Experts of a small language model.
Experts: 12 experts in each of 8 layers, 160 SwiGLU neurons an expert, 2 picks a token, a sigmoid router, a shared expert of 128 neurons.
Training: a variant of Muon for the experts, 697M tokens.
Below are experts of layer 2 (counted from 0) of a mixture-of-experts language model. Rows are named router (the router's row for the expert), down (a neuron's output weights, with its number) and show model dimensions 128-191. Each number is 500 + 40 x the weight over its row's rms, rounded and kept within 0 to 999. Numbers have three digits each.
After each expert's rows: "comes before" lists some tokens at least twice as common just after its tokens as in all text. This comes from a sample of Wikipedia text that the model never trained on. Tokens count by the router's weight.

# expert 3
router:442442526496526547468574505518396533565503593459492559466497534546526443501506494434448534523487506513466566520528460484489410445533556505555439520468497535511507460531459493520489441494506448
down0:521480489507494543567566534518512549454502535433532515469453538474447523491422492500452450452547488480516501565468494473554432434484499503555467517528471498519495484526480500443539544483474425
down1:582463551448547433463386506505526499485516500558540480504516516456439535569442445551534477476483568496498474445522521502438589437499435571506578531489572527592462517475501502490565432381513546
down2:453504535493493583509534495509520550548488463516440480519562542468496474565477543546504446538512474506578502531446523485548525496603493499485487473417499474437508470432504535524488571522519515
down3:552479462505439464516429518564477491503456491488461579478504562535515488560535513540449556516531415499517478548481454497551580548582488524443553571490538473482529553534475559500452424530495471
down4:539462458533497586518481531528563547508493447444499432441540485489511549525459494471500521501533464537492490542504463494481542511467562497510478507448471455422428543527496558448513510510504509
down5:487555523518477444496478574428539489524519508548487485434469463495512522535473495555511502587505492477511524618489506431535532470491437523467557557488522504485529484524496543574466490550464507
down6:487525509489532561474507471499452424433503511489514483502460512513468489564474498477476508475460439561506441436473497506427547489461551534513468550514546528448502504517485522529459539512597492
down7:573556480530549515443482525487403498477404541460481519487464485463550493432488457484472527536472530487486501434552532537449457555518408520521474512451452474562518538531503483466469540466568514
down8:443508488538514548498555508474487522536472476477522500509420498486476482458525487458455510496526567520488494499492499531536549522515525488524554496422508445516466458478496429452418469557485504
down9:528476505525463508485511576520493433457460529420539518486516579463520549491527416500490468525403387499523494557481432423445552470519445485455510496485509512500520518508546461510461446484577560
down10:568447499419485488480442485474494493526467513547553481490531568506560461513485471485467563561471455538465544554476492423541527416434466473498459537534428430512444527460491465487572572436530575
down11:457495494505531513570503527492488482473504513485479483510522531448570498480511509502470418505540538507564478535506499470537482522466488479490452454548511494512542477588548415454607507579541489
down12:459555516445427524460570515493434553509546519450454457529512535506447541538452493565579437485473478472488489472445495554493504474473524532434485515496508527459461530502469468479481448436415470
down13:487484479477452452529478538431508536504527512529485472439494452456481474551497426473532553533464485502549503504518470560525454413454532589497539490517567470448591552502483481515541519455491461
down14:513489506550543514487467470509486456539391546438450385572526538529505503523556442531463551477572494481509477539440492453500459422427506526474449505492480512492487475484497539509560489523500497
down15:551569408526455482564478547424453581541532522490439504526516567495473530484487535517462546509577427609486560511557511464529559527454588483534525531580543498510485541500467465502489565483573500
down16:606442579490487528502492454516479502539484467482513505535452617456501397489505495592461511484518479552519468468499457527460452483512492522500476498531520517534555493538497472463481514484555524
down17:501475441508486492516497459443475503408448517455447541551467530493469508562421528513572571532483467423469526542453436452460426550515479496514474522489470524558540507471526482458446458474509472
down18:458468524466495444509538512540476504538514531502397508442537483426510468521512489477453419488532485404504492469532498540562470581553552542486537524577493505440488498531520517507525497633564454
down19:529381492543511440476485473469527480481501499444423484498566466476508499522540557517518501529526452494542508435524508504550513486447499464503526539479503473508532457497440486494500551479542490
down20:517489475500527482524537564456552523444538496501552492562501502483531489470488542568484407462409502580468481462451573509549514472596494538411444478501441618454514513553478537496453560507479454
down21:536543512487567523440488511496558602523527473443482539499494467454499452475430489551547518510501485506500523509559395600486581513483549497509510458527467482451478497470470500472427547527510542
down22:504495494499468494506442509502519467456513488512527499463507566480483510461521520553502511527477494422516514503438544549469489435542450500464492455454496494538539443499496518486574494549559460
down23:534557493469534417468484455480539424531554529532563485525511513467443458444552516463490509532504479454426539542551570489465438414473508539463449449498517506611506557534496540476566394468477497
down24:501540497468512626504506509518595446424458422501516496511493507514519539427546429515521508481467483518521496500557552513465555437475441523508507428483524447519410499526529427458542546562489555
down25:563567610598541426415547471562498537495439418539468434499484451473513519493481582543439520523507509458419460489441446453463467462511458506485508502456510472417527486489561505483499515540441486
down26:523442538586470501444520578413500494484548454466439423522479508522513450457573448467499513514558491497461526467516470555514460467534453437477542486506547550561572416456543440566449515481516535
down27:478486442468567583487571561481514478485542514531435495496538550468464442491473411513479542535539497465454474538504470483481508438548491532466507458513550478540520417547380507466520517495509451
down28:527520476465567583445487545500489507538466483527481482469430487478533453518535451419508467472529436458541480510532557446549499483490473415525601570472481509526458536465583450465460390446412466
down29:510515462461505471549562505482546518485549417471560539543533503518505526441531512464514489421501482453496535434535472480504504478492480548450410516491522489550447470591513480451541490513496501
down30:491474524433464526544507508382482516546504466462503497545551477393485525481528537516529447558538479498517511487472527452511473503615485538528509459484496532516554484510489448541494510485545552
down31:530417594510447438553452472575548569539469505530465558534502522424489506520552471434519506542515472538516545509512576433531410495451516502506473522496495431510535545486505446499499451555452456
down32:568454472531457518459552501501481504496520486461473468474500454517468523556510502443506483501548481473497502547527490499518485491568503503503542478519557490496430508531437477523473471478434458
down33:437537490476509421454511519546489539530545507505518494447550469545498558501449465439552521590467472473529513498442492535493500466474556509510460525500476475460427445479498529480477568472581526
down34:507478495525459495504560489478467413429486521491495464517517419500529558533476490508433414482497531411429541517466532494490502548549482494519509460514532508563516425495507581530544474479467461
down35:524579497538547517453549505467482476523582577454516539488498495488495491581607455566503498419580529509548435541509493585523530490472484511532544478462520499578518475553468515522523475469505563
down36:498405551494430511465465576560549468552469585503552470512548460492566519480544526496473524459482525500510519502475521529557550418531514482520441456480511416543496488487502486496415438628497423
down37:509535460532496493543535446544479451486451512484483535525493505595550475505599574467532569548481523533468501536485488493488471496505499581486560459411458530524433485454494523430536511544460484
down38:494502516483427501473559496484567504564562477446488469479513554480457508488503531500515548423512489507492509571478515543486515520512494512518583423500560471529507435532521437435480398509491486
comes before: " to", " of", " in", " by", ".", "ing"

# expert 0
router:532510540480515464462604461506491519528496513469547494485483451517552476487453456472464508524473461498496537533582485460536455533503521484567470457508454569477529488455429455545571422517536507
down5:472468424486499491503479529537534475485528494543581531567527512528511457495446464571476471433474531507522498509431474636431525545529483504516477498466463513548497450497478502553514478569500476
down6:507514479492501445478545506546592397484539481564571463457484540520504535430450453562493488530474516458459481575490504582518439469553447482481469499501489444544503430467444483568489539544426508
down7:395501445492487471485468507513505543466502514582615559496418482459541512531460479508473553503463493508574546541468521468400426447461474512507431490455547481507493514477554577500484562534529518
down8:517475530527495552490526527470542485449501405466512469512505531515446502460475494500560623499530502503479487525466514505520433466526533495441512503469535502500524445594502470496508495556517507
down9:545467486527520566509449456536557569522461466544461499416470449473496552437499511507514424489530558450451553483507579521486461468491485451512525465438486550451501487489415551492517521484608489
down10:510529511459419612471479482509534457494559476536466554525519496462526521519511521533466451486572495523498522531399486511390524507453496491475437478449502497451549486585492471483472474570511514
down11:507519506430472573507542575440456515493584491508450555490451530483426489556476525462541516586509488464473474495485529486531501504484536559458570462546514552528474545455451502506446536458493501
down12:491582489512526421508552435517495474507506494461529500494571490465437531478547486500522435548498522440574573490468580478446514463545565522580505478528539488470460529434446528425498475516524498
down13:491514518556495461413494442458437456509511473529498517527492520549474493501498478436511516541542457413468493449486514484515511542510522508480610414471469491473490467472436462439477528555498431
down14:440478503519476521523453456421487543488500552510435476472464481508477552547477554453476514501511429428544589464497550501449519554454484493563498574507496457500533455497544507459500537459454434
down15:518522516511473557518467439504569450525526528456506484527573471503585540545488497506519567501530553519475467561527525513467529499543498478471488464484474523497471576442519471543531529549438476
down16:435553523504494477460565479494492554475492561440493544447514460508478492500513506462487547541501579461486433515486505541507485509502471548537494453506485423575497543536548445511399506512546534
down17:471565503450559499589536577477473472499532473456544479527471454496484505552530519504513501559582474562502457523445489488401514483552600538508506470517480504420446502514472531592560537541475477
down18:547458452512459585539549539475501530485468439538430532525470491450545529472549528484526462430442484481487523524506529488479495612461559515556492477577486480515507523540529479418523509527509437
down19:486485502536494494461518534465533514474469493477502491518512482561527467520548397502514505461554517494562553417502481569353490443510483503528514531528520495532499420476594474552508457479488529
down20:436508537568540539527468464503572441478495414495513510475526526500479560502558405495456524457522565523496518468560515488519541424509495493488555507541483536517535533587462533445519574466488513
down21:524461495474506519509479503497575512503505563522594552509498570484532507484537496503480516546460543465483519488520527491468396464496537440447500485502482494525493489419463495398488526446516400
down22:513535575552509518476458598504504512444419460455420480500553501551531555506569437498475551496492522467531377471486470502473502540534514489418556470512497459560528467435567548527507507474511454
down23:545477507560478451544506456449597476545485426573485493555469499506564542528558491477478553513559476455470527547483479472502522511453508485442456504560506528485448531551506462512476485439500505
down24:550595429512515515489520461470460496513520528531501498460516549417526504473508404466451465504554466579498456531518519520494458462443518543476511500523538451541509484517427523458488533480480538
down25:488529486457443536506529552553533501454535545527466440466518446551556469524508533487531428520517503550608484512476518425546523457515444535446489467487467465551515471450508505478507502555513453
down26:527481501389528469460526492497503450485510496595436518492437447501490454514485557512423505551492503490435510513485464493453465526518502498507507436519504550591585516521484439564535531442445485
down27:522465527490482521523524512485415579515527496503480435524430486512467496458504556548470538487386516538537476465496483531428434468515511463525514469421489486485484545486506512476591454527549546
down28:506444510506433471506537509463532579507559489460477505494450484522557520493479533584514453475432486476497472462629585466565466403486501465474489461587501484563526487441583567509574463503519515
down29:612495464495524461491500463490511516503527517521488483472564509527442531537567509406515591459464547543498561539449521439503568459459472529466435440514510488534435539513478528530556524469435508
down30:418496516508476514541469500502576421450568467460502509537520501591509537512485470478508547520507541505517509487525553489589554545497479482547526471509504552471454430508497488390513465480490542
down31:483514552435520480498510451468564413539504550562572529413483506485487437513548539562499472543543462511461479442480572451508494483609473443483495481530523545490525516482488561467477481488461465
down32:477457531453504473494532508545479519518486518527446502588483477528471510455541534511527479408566518497540434464473498575457422549541533534596465487462509485521465455487484550533552484448513494
down33:515511476549530554486484470523474577443537476501510438427509506504494478521406543544489443486507561557491478510491483552526492516444478466535465464510505473512513522501502459453514490497474471
down34:518587507457498503499501473467531424542442554475499548504544504492498498463582439517553501466470516501462502485484476464493482505532482457557505514583526499424556530482488476437476491527484487
down35:449500487515490543561490496491517502485483466529576472417509494490544481525438562578497564429566575535462495497540449488536526447483589404472540504502579513545449497481447445534519491565515473
down36:472500483520477467496462517513531416518491502532561502556493437444485570450490540437518587531501528552513501519460559522524532454566485474473482522498583454414502516476500453509535516517523461
down37:522436501493468485531505503452485539526559602531465521534441538495482535568403552532538566467567506463531518508560485550518506525442481505574475464525540424481540527477571600515515493471521475
down38:515501509482510481492536514457516421446478432502514509484485453488427466501529571533551525499437505476529502475500489502460496540491554541509483512465515478539554501503493603529537533553528472
down39:500503446495505582476545448462450455553532533438531513518487519467465458584538522553526560529454517502478469544511480478471548505492515446441536587478453516537556443509540565495526480508467433
down40:514490505493500491503519551542458540523513548516610499460481492464495498477459446495584482514529509591365508481514532519513519537477533530547445452550542551562430487508495540527472528507529501
down41:504544433516478489426565505511490490499570545514491482447540539558432534504525529493477568439464478458458534520528452519477464485415554416524498503486595507463492499475482586430465516535473512
down42:529590503546551533429508490469459504511403495448454473520521487557469518474476517502553477510512491583418507507547516447504532543464462418531468475481483485487479520510463457588485469481426471
down43:502509417530543539485558519543448505483522458557500425450546493491534485441433501523505467573468542490570421574513541511520549505458541484598527548526484533465475502457566397546489473426541546
comes before: "-", "\n", "|", "The", "In", "=="

# expert 8
router:597486507514496421517529521480497498514482454509491468472507471516504492495437526438456488494524507526513549520537452464475540495497546479566489533555589510470481528475513515477506505524443464
down5:490504511427522514567509475549470466537516576510554504482521488467467442529414532504481484461489517524501520482464589488492530491468534521501493537563472454520436463509500493489570428467512510
down6:512489502505522586518415490470472488451572546474474446472495512444465526505407536518487496476509495508467517470493567545506529403516517511526432422520465496442481430494457529535523527529544468
down7:507445479538456469492510496485531541464508479516563483462473456541553520538525460513475435489519468484508530473540524504462447408454446530432530420545444555543439475457577487471511514405522492
down8:481529479497512508498551562498509527464499532479516461484539552450504568418584478482443457493457435509542491511474555471498473487508492491494429485501481486489515532472472557512536502488494491
down9:539561486545522450515502480494529450549442499494524466502525475509483450463498430521541440454485487530505497503511465461560430479540526594562483473514494523445449448512506463506493505551494486
down10:517501469492473538560491450562442480444457428540558504463578452510477530517462498525515565526486473467507549493534544478518496532452463471534514453514514464493448500507507532546528476568520493
down11:492504548426558462500521541580453424504544527519488508427480445488540541546446513488424450524496435492497473480466504568559471497574488486527516542542520489479536528466472508547472577496521477
down12:468500485480511583503544498474509527449470541529444545498506526468512520557559508421486475534481524491530512477451449491514530535479513503474500529390453510509528496466521495489445523532488491
down13:541504455455557505432467505453531505526447504583491574452467462493553525535489533515502559450515552501562537545505495561474484484460527534491511514542434553411529511435535536483514473504503536
down14:477452512441413516571514468428433404483479582510553503534522542435490477532470483494544448482454503523496542495486507509418533535544528492490516490500537528446517516499472593438512509535491517
down15:477440431478581484449518482538557576517543490487468428455515479453493505535522497456477364431502580514450452527544478521487570483569471494535499457469442433565472478492489534495527494501511530
down16:450533524511449451531431492511456505486480495483473459520578557450461542558508474489502485427481490494508503486436518525547515495493521463525551493546476507498540473377440453513483544451521450
down17:502527526558494509533475497518443495508510476537462519501526413478525528446444493516477473427537524478521519451479491503507527500489452445509514485546461483563564546476488555527531440499494486
down18:478474461485500501504519516512480487444536525465428536545531545428473505517557524533533524473494548565554441496590508482564492509440520458482561499589604497436491427509536377549465521558570572
down19:533463514530523490442563514498484456507521545516479507509433479508501575506476509428518446561547488501541596428566454468476523538474523480544488512596547466482546496546481572508440531585381447
down20:460436498521544511452406555528506533474521498478412489524534552551507522508470517586590541458541437507452517517546468477542501525501597485430544514538509548461436453496490506505497458533497476
down21:512455458544447494495391476523533495564468461465491486488513519574470497514459425543508470453453517442467513500494539468472521468491544484511492545557502427517530500376442559426521533503473599
down22:448492530495371479482472443463464534501496470532466534498492581519527572502506512531542568522503433500481479524501497539516482555522480517497438504499545545491481491577534494509525589441475545
down23:519550508525454535575482466533455506483503485505418572481432482578530450484519467560570495484574542565527557500457389569484532468591552486478497516432557471533455525522529428426527496544521491
down24:483561489572469484514441465472530444455526447505513556532474495497569512446530467504501512501472473537462430479515501579485565468461490528547510497490460570477466468547473482500436512487560507
down25:558481494588515483520464455460497485396556489485521507518478497551542505503512496470497467437456569520456443619435521480488498523531522535462510497579550462511505579543505498534514524527488567
down26:442496565515534466516473534485516547489485584556458576469515450524436493495486487531521573507452458559533561495536507478513455490493472481484470481436458427533466506442493513508512487509600598
down27:505535545542407511516536459542514523517540544498436529424489559454474520498510532541550531492469518531500508516440494519464490456535535503412611510541543535483500503553538566500425483482526476
down28:470475468506512500543502512475525439520514549515442535535517519449521548481498551497571475527473523479442535525527502438520470471451559468538471415599525536619468482496545489504542468438475483
down29:521495496486446437471489393562523528495530475497488456510450483514533509512430548449557485525507581442543500456514455489499457572516509500490542554450502431567537470465509534476573494547510448
down30:532456510523458477531542531583440474521489463446508468479461514433481507567470455483501535526432524516481503459489489472530513578516482509556493484530473546555499543556460436508503489544486567
down31:442484442485468548490524495441568491488571481502415520541452517461534417414486503510494456451530551576479495542481517508508457461545508462536531400463553490550495442517541497398424439494477531
down32:549519454482540528485496553567592468503483504548498429472589498490589536441516424525464525523432523545456446454563533482535449530491465552476409470538492567518538490441491459562487552526533624
down33:463389444469423540508515529488506491596464500507465490485445437505454518519508523519524485486475513485490463522523456463568508474472437447504477393575475570508521514451430430478519485548465430
down34:460462440515483423522517496541509490536492497596481518506515518564502498507471470487510497425477533474518534609515500430494474486498515576454501466464475463491493525506523522461543481581523499
down35:456450478470462476445518460468535485500522481558547379479408458497488483504542545514486483459498520492460583484466541525464513515515530472525454496418445514510544521494541587555586477494529490
down36:502487502480463427515515528470544513454438492527430436544518504494459410459460480465447502554461497506507452494496431471580488465531508533551483475503477482518525606471508490516467487485541516
down37:527489430442496490466484473531560496490435579473511531524546461521456517489563450459503512460497547515469478428555466463541429581562518464534455541541500509484513563521540462462465487531513453
down38:496483511468521517491532434531575470457455500529429507594512509449484504578571476527504475490524507391516465524489487561491486489474453494513483511506526530541474486513493494522515493532523533
down39:494505536504537618470438500460559546484553586526556526496443475540490497499550496484434514516476540470440508492504506582480513505517503487456527505497456509551506453478559616512489511490509520
down40:452518476506489435532529570541500484552470564436513523549507449542459564533445502510574420542472464524512508545509519508540526461541529461445525555528454445506634499455523497506452565463478506
down41:441547533504482494481534469516485616510491453419525616552547551485540542465425507527506564414481410535568504446459502565551469479499435510442458485518463512521472501524540437507579539442474530
down42:554560564497480513484531519483572511501535510505495462493460537470496535524511502486476510555504474390483502480501498486494463469481555561441547460586598543510465527522530483530482549519497524
down43:522436513549547536548477483462503461485446512534548494522495510478479487581538543426474565475442456526489479499541442476509546535563543519477556493478462482470436620445528576486542503524447438
comes before: " |", ";", " –", "4", "5", "7"

# expert 9
router:563526540431495523457508491530504435484490504567522540447493463493526505455475496486500544486555515419532569533467509449533440497539516482487472467505530568494459505498436483501524472516477511
down5:525510531471469412424563521517498418506478513465476470465577470456570505510489554517454534474467493429497475505480472524550500427473508479513518564519470469449452473534434447506464433524442479
down6:506553519500512454472436520493505476509450527480461446563471546512455501503474531533550467451495443537459538542460459556538578543495470454598485475560450501537508471522505444512499571451527447
down7:427505478500498566472538519499424466483513531478438516427542510508508480499583498461446453522516546456459456435553505491481470482552465439520505507479560480528592413504424518488464460539453476
down8:516503498538506489488505486476500524433490448475472500525524459486545512514500436509599501498502510468561505401448471505476553478471472498492523446530499476538434495413457558465489530489491536
down9:533508586493512515483515505476553528482448532443475488473463520478542490453467515541498524499514485509474480557506479386439551522488456420542566546536502513486506516479513478477455464509548512
down10:503548419515512501470474491488504505494503556536487474508445411534522506436535489485476504485584527489471510491571543450481603358429505582557557490508428538504532528485455485481469473537594518
down11:447499558509478536524468516518510546475495503406459483426488526474445546563573589496484502443436443457579486460485510463579479547544444513487449525422461451488479498517409474499505524526418501
down12:531615428528512413498524496596485502498431500464480469477500472582464436548410515539535525427527457509481519445531514491494506460474496540521518455572416543507492523480450472584549492496538538
down13:547475489539541482442489472514532506518445524556467478450545479506518500527474494539446495504452539513468466481492559528416490533487496420525482538437577461513566469432543487482447521485492492
down14:493486490441580535528559523463491390485492572503490482417472506456474549509493448484490463519465462519477530514578508464439544469472449510514495573472562467528490410434561518517441484555514556
down15:526525474536485431519543495474508514499510556486526591442489472508559550490536523569551431506565490504471478546547553517456513521521519471528544471480411450418421523461541454435528452476529550
down16:497518555475478546514445487482542501414478476541490453457541448460496536527500488561449413443529518436475473465532493552436431453515484574538502441473434495541442576500553451541492431478513504
down17:540490445483514554464421433512549503459508553498516461568433486505532539509491519451559485364485481483499547449471486505548482494508486484532546476489507483490481531469504498545529475557543480
down18:507478462515483487495490482450499458513529488469512449484477496473579482593536510474394484524485533431498522481519491513505505488458455475460497479492418499541446436516549486436496491520464589
down19:451512487510511469537479481477608551557503491546406502522429493562503484532526520555523495382489540543494496524514445420470475531502449474514544496493478530442523507446525465576487436439529516
down20:462541530484488574483515518507526568519477488461545536457508538507471534521531512489402472549492551453512485500516525515495476601471532449507518508523516447538497423520517479470549494465593553
down21:421447513484478474482493496456537526445511489477472562447559501502435536463497520588555491495501478523543507485487481534508450546458583516503542486446499478561517479568449549458484463550579495
down22:510476504505470500499563499543514468544482466588507532482590471520469532502493461529489472480528528556522517525555542473481447496518501429455481504486468543473498508552458526458498529566532440
down23:476498529462605461520465491535518506469507472542535494544537529511458441493486543475422573537492454546476460504508505519523575551554450549468447477525516497545476579535473488545521494433553481
down24:497498466506446538497554468484432519457517511470571541486463518472427463502524519476428497464530461511451439497451553530489488516526496546480440483488509535499516495591464483501531499499506524
down25:556477452487552511485446546528537556416501581531526459518514518512465528500498520545553533508502510446434451493476435573513484534442406513520544431548518445483482498447549472494500465495464470
down26:521534462525523516448460504529472516505504495514453540503529546424505509556485536437539507528512477540557501559415539481458466557513528440521449481609433501468616490507499544510451474448459553
down27:385518426455455472556546550555505525543484456476513510551555578504497563427518482479508431510452464518453510455493477510574500547463533499446546550444464482493465532490465481492528588479594572
down28:526521479501515496472534513547404539519509483466553461482468550528522484553493519506468484578576500453469462526488531538537539499472463486494453551449509504456577512511578528539509419514511528
down29:429496493466490492553492449564474549526488546482475500449573486460507462560515556465501505546499521501398505507527512511460501549435541479419468520504443481533530544485556515480482477573520571
down30:517522532537545495432471494560483519505491471519511498457499544511512522434561539434453468553487523474522598480514493494473484494514434441525525526449477509584517510443425574576480490552521534
down31:463526526536461490491476495458513516481482467477400459536459498461504517520503560505491531519504426517642451473519490487485448567535479440474495497464572561542476525412446545538516520474485527
down32:469493509474513476461569460492539471556567481448555626435525531527487534534478483533407443519510503458539496488492582520544549544509470509521538569475476444540453421535550458568494481513469516
down33:459431476584479524609552474433541504451622506554475564526510597550445514414488504523502468516447455492463503534502439490499526582473468410440563518419498480528517465467521470539445504456502551
down34:483582484527574523514538460567460484401468530510543553490492529508419486514459521454483463464525512512519501583497489492523532501493430511472423509527474518566514566467470573542572456529589513
down35:516480498541491446509515443474538515496470480511513566532505519549447514541506522518485545489485501449489466453542508500514532516461528548492470517561526540559471477489478487543447415373538540
down36:488457553448594481428540558422591521510577492448495529503481468483535533496510587480500527467496515491519508491488539506489550656499474556467566514427446536490517530468522538530452507484525479
down37:541529448508499520526535508548563522455456494507489425530509445475487539483442430553488539513524440537570557581584487459493534531491460469510536530472500484478552562454493517473521497527548525
down38:522477542483416568609499479503580512512499527490495476510487465491495470541516481447515566484562522554471561512475420472504487539514567500532474487513516529493485567457489454492479492386578432
down39:587436451475472493494480504520402527458495527586487455538556467549517435602495523430498577531503522515504499478466463524442478533476470513517513477486532438427482516465608488518544536503504531
down40:523565484467571502515526527480474479602512499525546534478552495476492506459528484486535518517515556487524553507473516517474449529538541466470524444507497435527612494510517489441505493539467456
down41:558530442513458487400556530504467498551476511492583487496446524466568535481499497559445504527526451484512402551470563477408535544524490468548527568471506498468487553522515537473465515494498468
down42:467469520560557482448517473480500512484463413490556536568521468577447448503450529420510529468547504512502495537573434541528512422518472526539556523516442463506460459533496501502528473492498505
down43:471540482472423519564502517489518535470569503485480563535514437489440526548499458575483467497483559501462479543477501506528465440470448612442538531502585469464514474519496419515482517539536469
comes before: "\n", " of", " The", " and", " in", " He"

# expert 6
router:447487556462525525490531501537467439527550486471558499454559449486552505465540498548458520466540511580505560521542518408400510528510511525513468466483563511430448515439468522497475483497505505
down5:529469504520525523463559507563497528480491460432518526481517439506448571569474493457524461457532518501563503505513482533485413497536470514540505459493506484450476521466528491477537453520455459
down6:481491466520476477501490445471650441462496553526510444473463454476557488491542484514463496520419506458485505510487500540411467437490517502494572489468514380488475485504467527470593529564542519
down7:479529472530522583513469475524514532498524499495524458472539520497511485524434564598517480522499545541486502495430479572544502531430528473527423465495496470488461534508465475489507514502503504
down8:477437589533459583451452440611504516484543521525503502469526503493529455525458483520559532519510526514516467477471568494511538509449529489457508515482593487495522502549470532466524521446524457
down9:454472505535524568519391529528570523520462481496544517595471508485477490509531522476476528456525573512500528510484503517524509524545476444445510566444534488540554486455459479526543543523499379
down10:463524566455510513559507491464507500589526463420520485498466508488506468427499434596398471514544472475512484510542493505435572537546488448525515537531544534534488508419548450512581529474481509
down11:587511485545487565434507490477440498529526568510533473511479555508545522555561497548394545443478469535468493439461499451457497544563499417513531486513519488584521488431411560514475459561505490
down12:565540512469488452495504512549534500556515495474514489429493500516505522463477522479555437471463466511530506449538468488522560580440511504527470442526543543514447518501559392493534504529509516
down13:591500567443452466555542516421467481482495481525491512536447506455577478443526514471547538431484507492529482467551457463448465481456532547528471530577451530500536526511481471575511489559498469
down14:433469522480427517489517509501473406466453418457557504474516530455475471523494530526527461532401603486510491500507477484486532482575502410537447502481489494581508464490500461454465497545447513
down15:534470461529445507543538552439523499521498527406559533522509490464526506472564512480475432452457546511557574499503434480530582523442520484578528554551558435472530498443530516490511493495495482
down16:492515520499540531551492573538572596497464502483469521543449509565483441571430516478561483527507524483481523528487483517531478488493488563450471482485533460582486450465465508479479514465510540
down17:488549451471512492471423491501526510531552493489488445544574498466529505510537467529531549506511451534598504536515479543459482435536426508441453565515431531441461467488654543507519544442526427
down18:529501479518429527500568499522492528577373559499507555519437498541592540593533549517493516435454534489446455467553515494529505518537479516546463584513489517580505545499530514472424522512498440
down19:468483495458501505492470539455552462470494441483557416540493535506450512558506458543475523450528516504583491556503482473525470502528538478460533562446566478490625406529595580500523526468413551
down20:473541549556541453487514490505497480529455466536508503449463511499444529518469461408427518494515500522412535493498465445507565457435444455519426550472517488567487502495555508489546500505473477
down21:476534469491504525448490474502504455504471478516566522480490510468527527511436494529447536493533487518479460423536507517472448513517502475451506458487483409455461487496516477576539452498467449
down22:482476468427459599441496458506508531514536524525518399501529420490478500518466539470481502415477462455451540484491513499494488505527511521500487435493480524434455478406508555493466526439505574
down23:538494533441562534569483549500477539490520483481515505475494471539490500469478496522427503477482545486534414506481467518461478521502525546485529453448540533494512407478432449513497423450477443
down24:477493425441545571535511523447537491460514477485496461519512477407458527458570499475464468503437478540481486445462449537537534439465477495522478545494456542446500540487476444502433498494552462
down25:534499496502562455403511567448593461419469477517483497534564583459454550456538419465485521523431544521447590498479545495478526482583526504532482498517526496517505451484497453496454526503493472
down26:558497524552536435549487517563557535468517567488481547495499510514469548507525509468545489515522582528551512432519563506508439485550451527532504401486439498492493493529469533562524520547543465
down27:480553538502516465571525499529530493526482440557495502538519492533509456457505447483507497473497520559527475483463555517451503496532519447482496442478414473558508438499463471458469552531575474
down28:466464496484537587553467493505556447494523484472519532529530469517467534529501505438453482539541493533483469543520512415466532512496519476478468582455463555560457485472484468494445473509457520
down29:461492496512504416560476510500497447548562533482506492554481491586519506472533459596473456430428508460442485444509545496427505484513418457479455479604484445463539524459473549489542559550440569
down30:541512522439507497559580451453542528457538489548482502460439478500480426543478521443498482484558482570490551497469412511480514501435467515498527483517540498534583526523536426476523526403546499
down31:504441541504519527605561543529482505489449489479514472420538478599493511523491481446461433497527428516502556519479523505563488506525548526569442446574509521505510394507501479577521487557460559
down32:465497486521534481535485510471501498618516512544490518522514495516517484514499588460525396541431425415515456510490457512520482523550479511503503472521576525472492447459491500503457494526467488
down33:489450506455473397506481489460537520446494528482520484448516490505494482509521457533512544559444454461508516528557495484507494518494543487509535471531495570548534523520499485514444515469535524
down34:517536456547498545485452569499423519515445474533433456524460475473496487522506560517467517461551494502481462512580475488519463406524505455419464478443476487508547518506592545505505513456488514
down35:485548490473450590493486533494462472541549502485480431523489481596553514549460477553522532530473449518476526493505466516532507521473429501545555555494528552542463404569495467540525452513487589
down36:486425522502482527486494411522514509544518454483427493570475549588505538538470482481527432432496478523497443493485524405511520497495451445456407482552487488467459468466526481524418574534600531
down37:473548499489524472585424465559494453512480408490489518486506465590486472519477520510528522527500584505529455568561478458454489456563549508480598435537512501458510447505513502511523516494494538
down38:540482524413530482486459478519465471580495541502457492506469542565470484542503499422469492433483351519596511535495564552483476459489532475468464490462553491460479467427489579520468615489488547
down39:525494511523491483533555482442482433475499518484524521513485519514489497457543467535542466450475514571526596416441453485448483482538530524496472545540521445448497531528554557534521485455455558
down40:551492527526457509536505487528494458465477526443521470463529528497475488475535494531495442548434478548550569480565538557533584485520514492512510534415512454503513470491505481541571558536499565
down41:429533529492501464473402511500496492436406601462492486499521531463502473517524536522499512557492511471437498495518475527507483583478542596548506513490482483523462462436506485475493502459453493
down42:459489524473463577494484510425474552510522495502439452484490493539439451532483472526543523536482493520546527506504501491533545427495540446482474533531457472505514516542560471513489514446526547
down43:460432425534515520477455533504515451408495445503478491508475395481475527508512534528502563476554435533451510503543497447536500509513483507477470429504522472485498484476553544541410563514521416
comes before: " the", " a", " his", " which", " an", " •"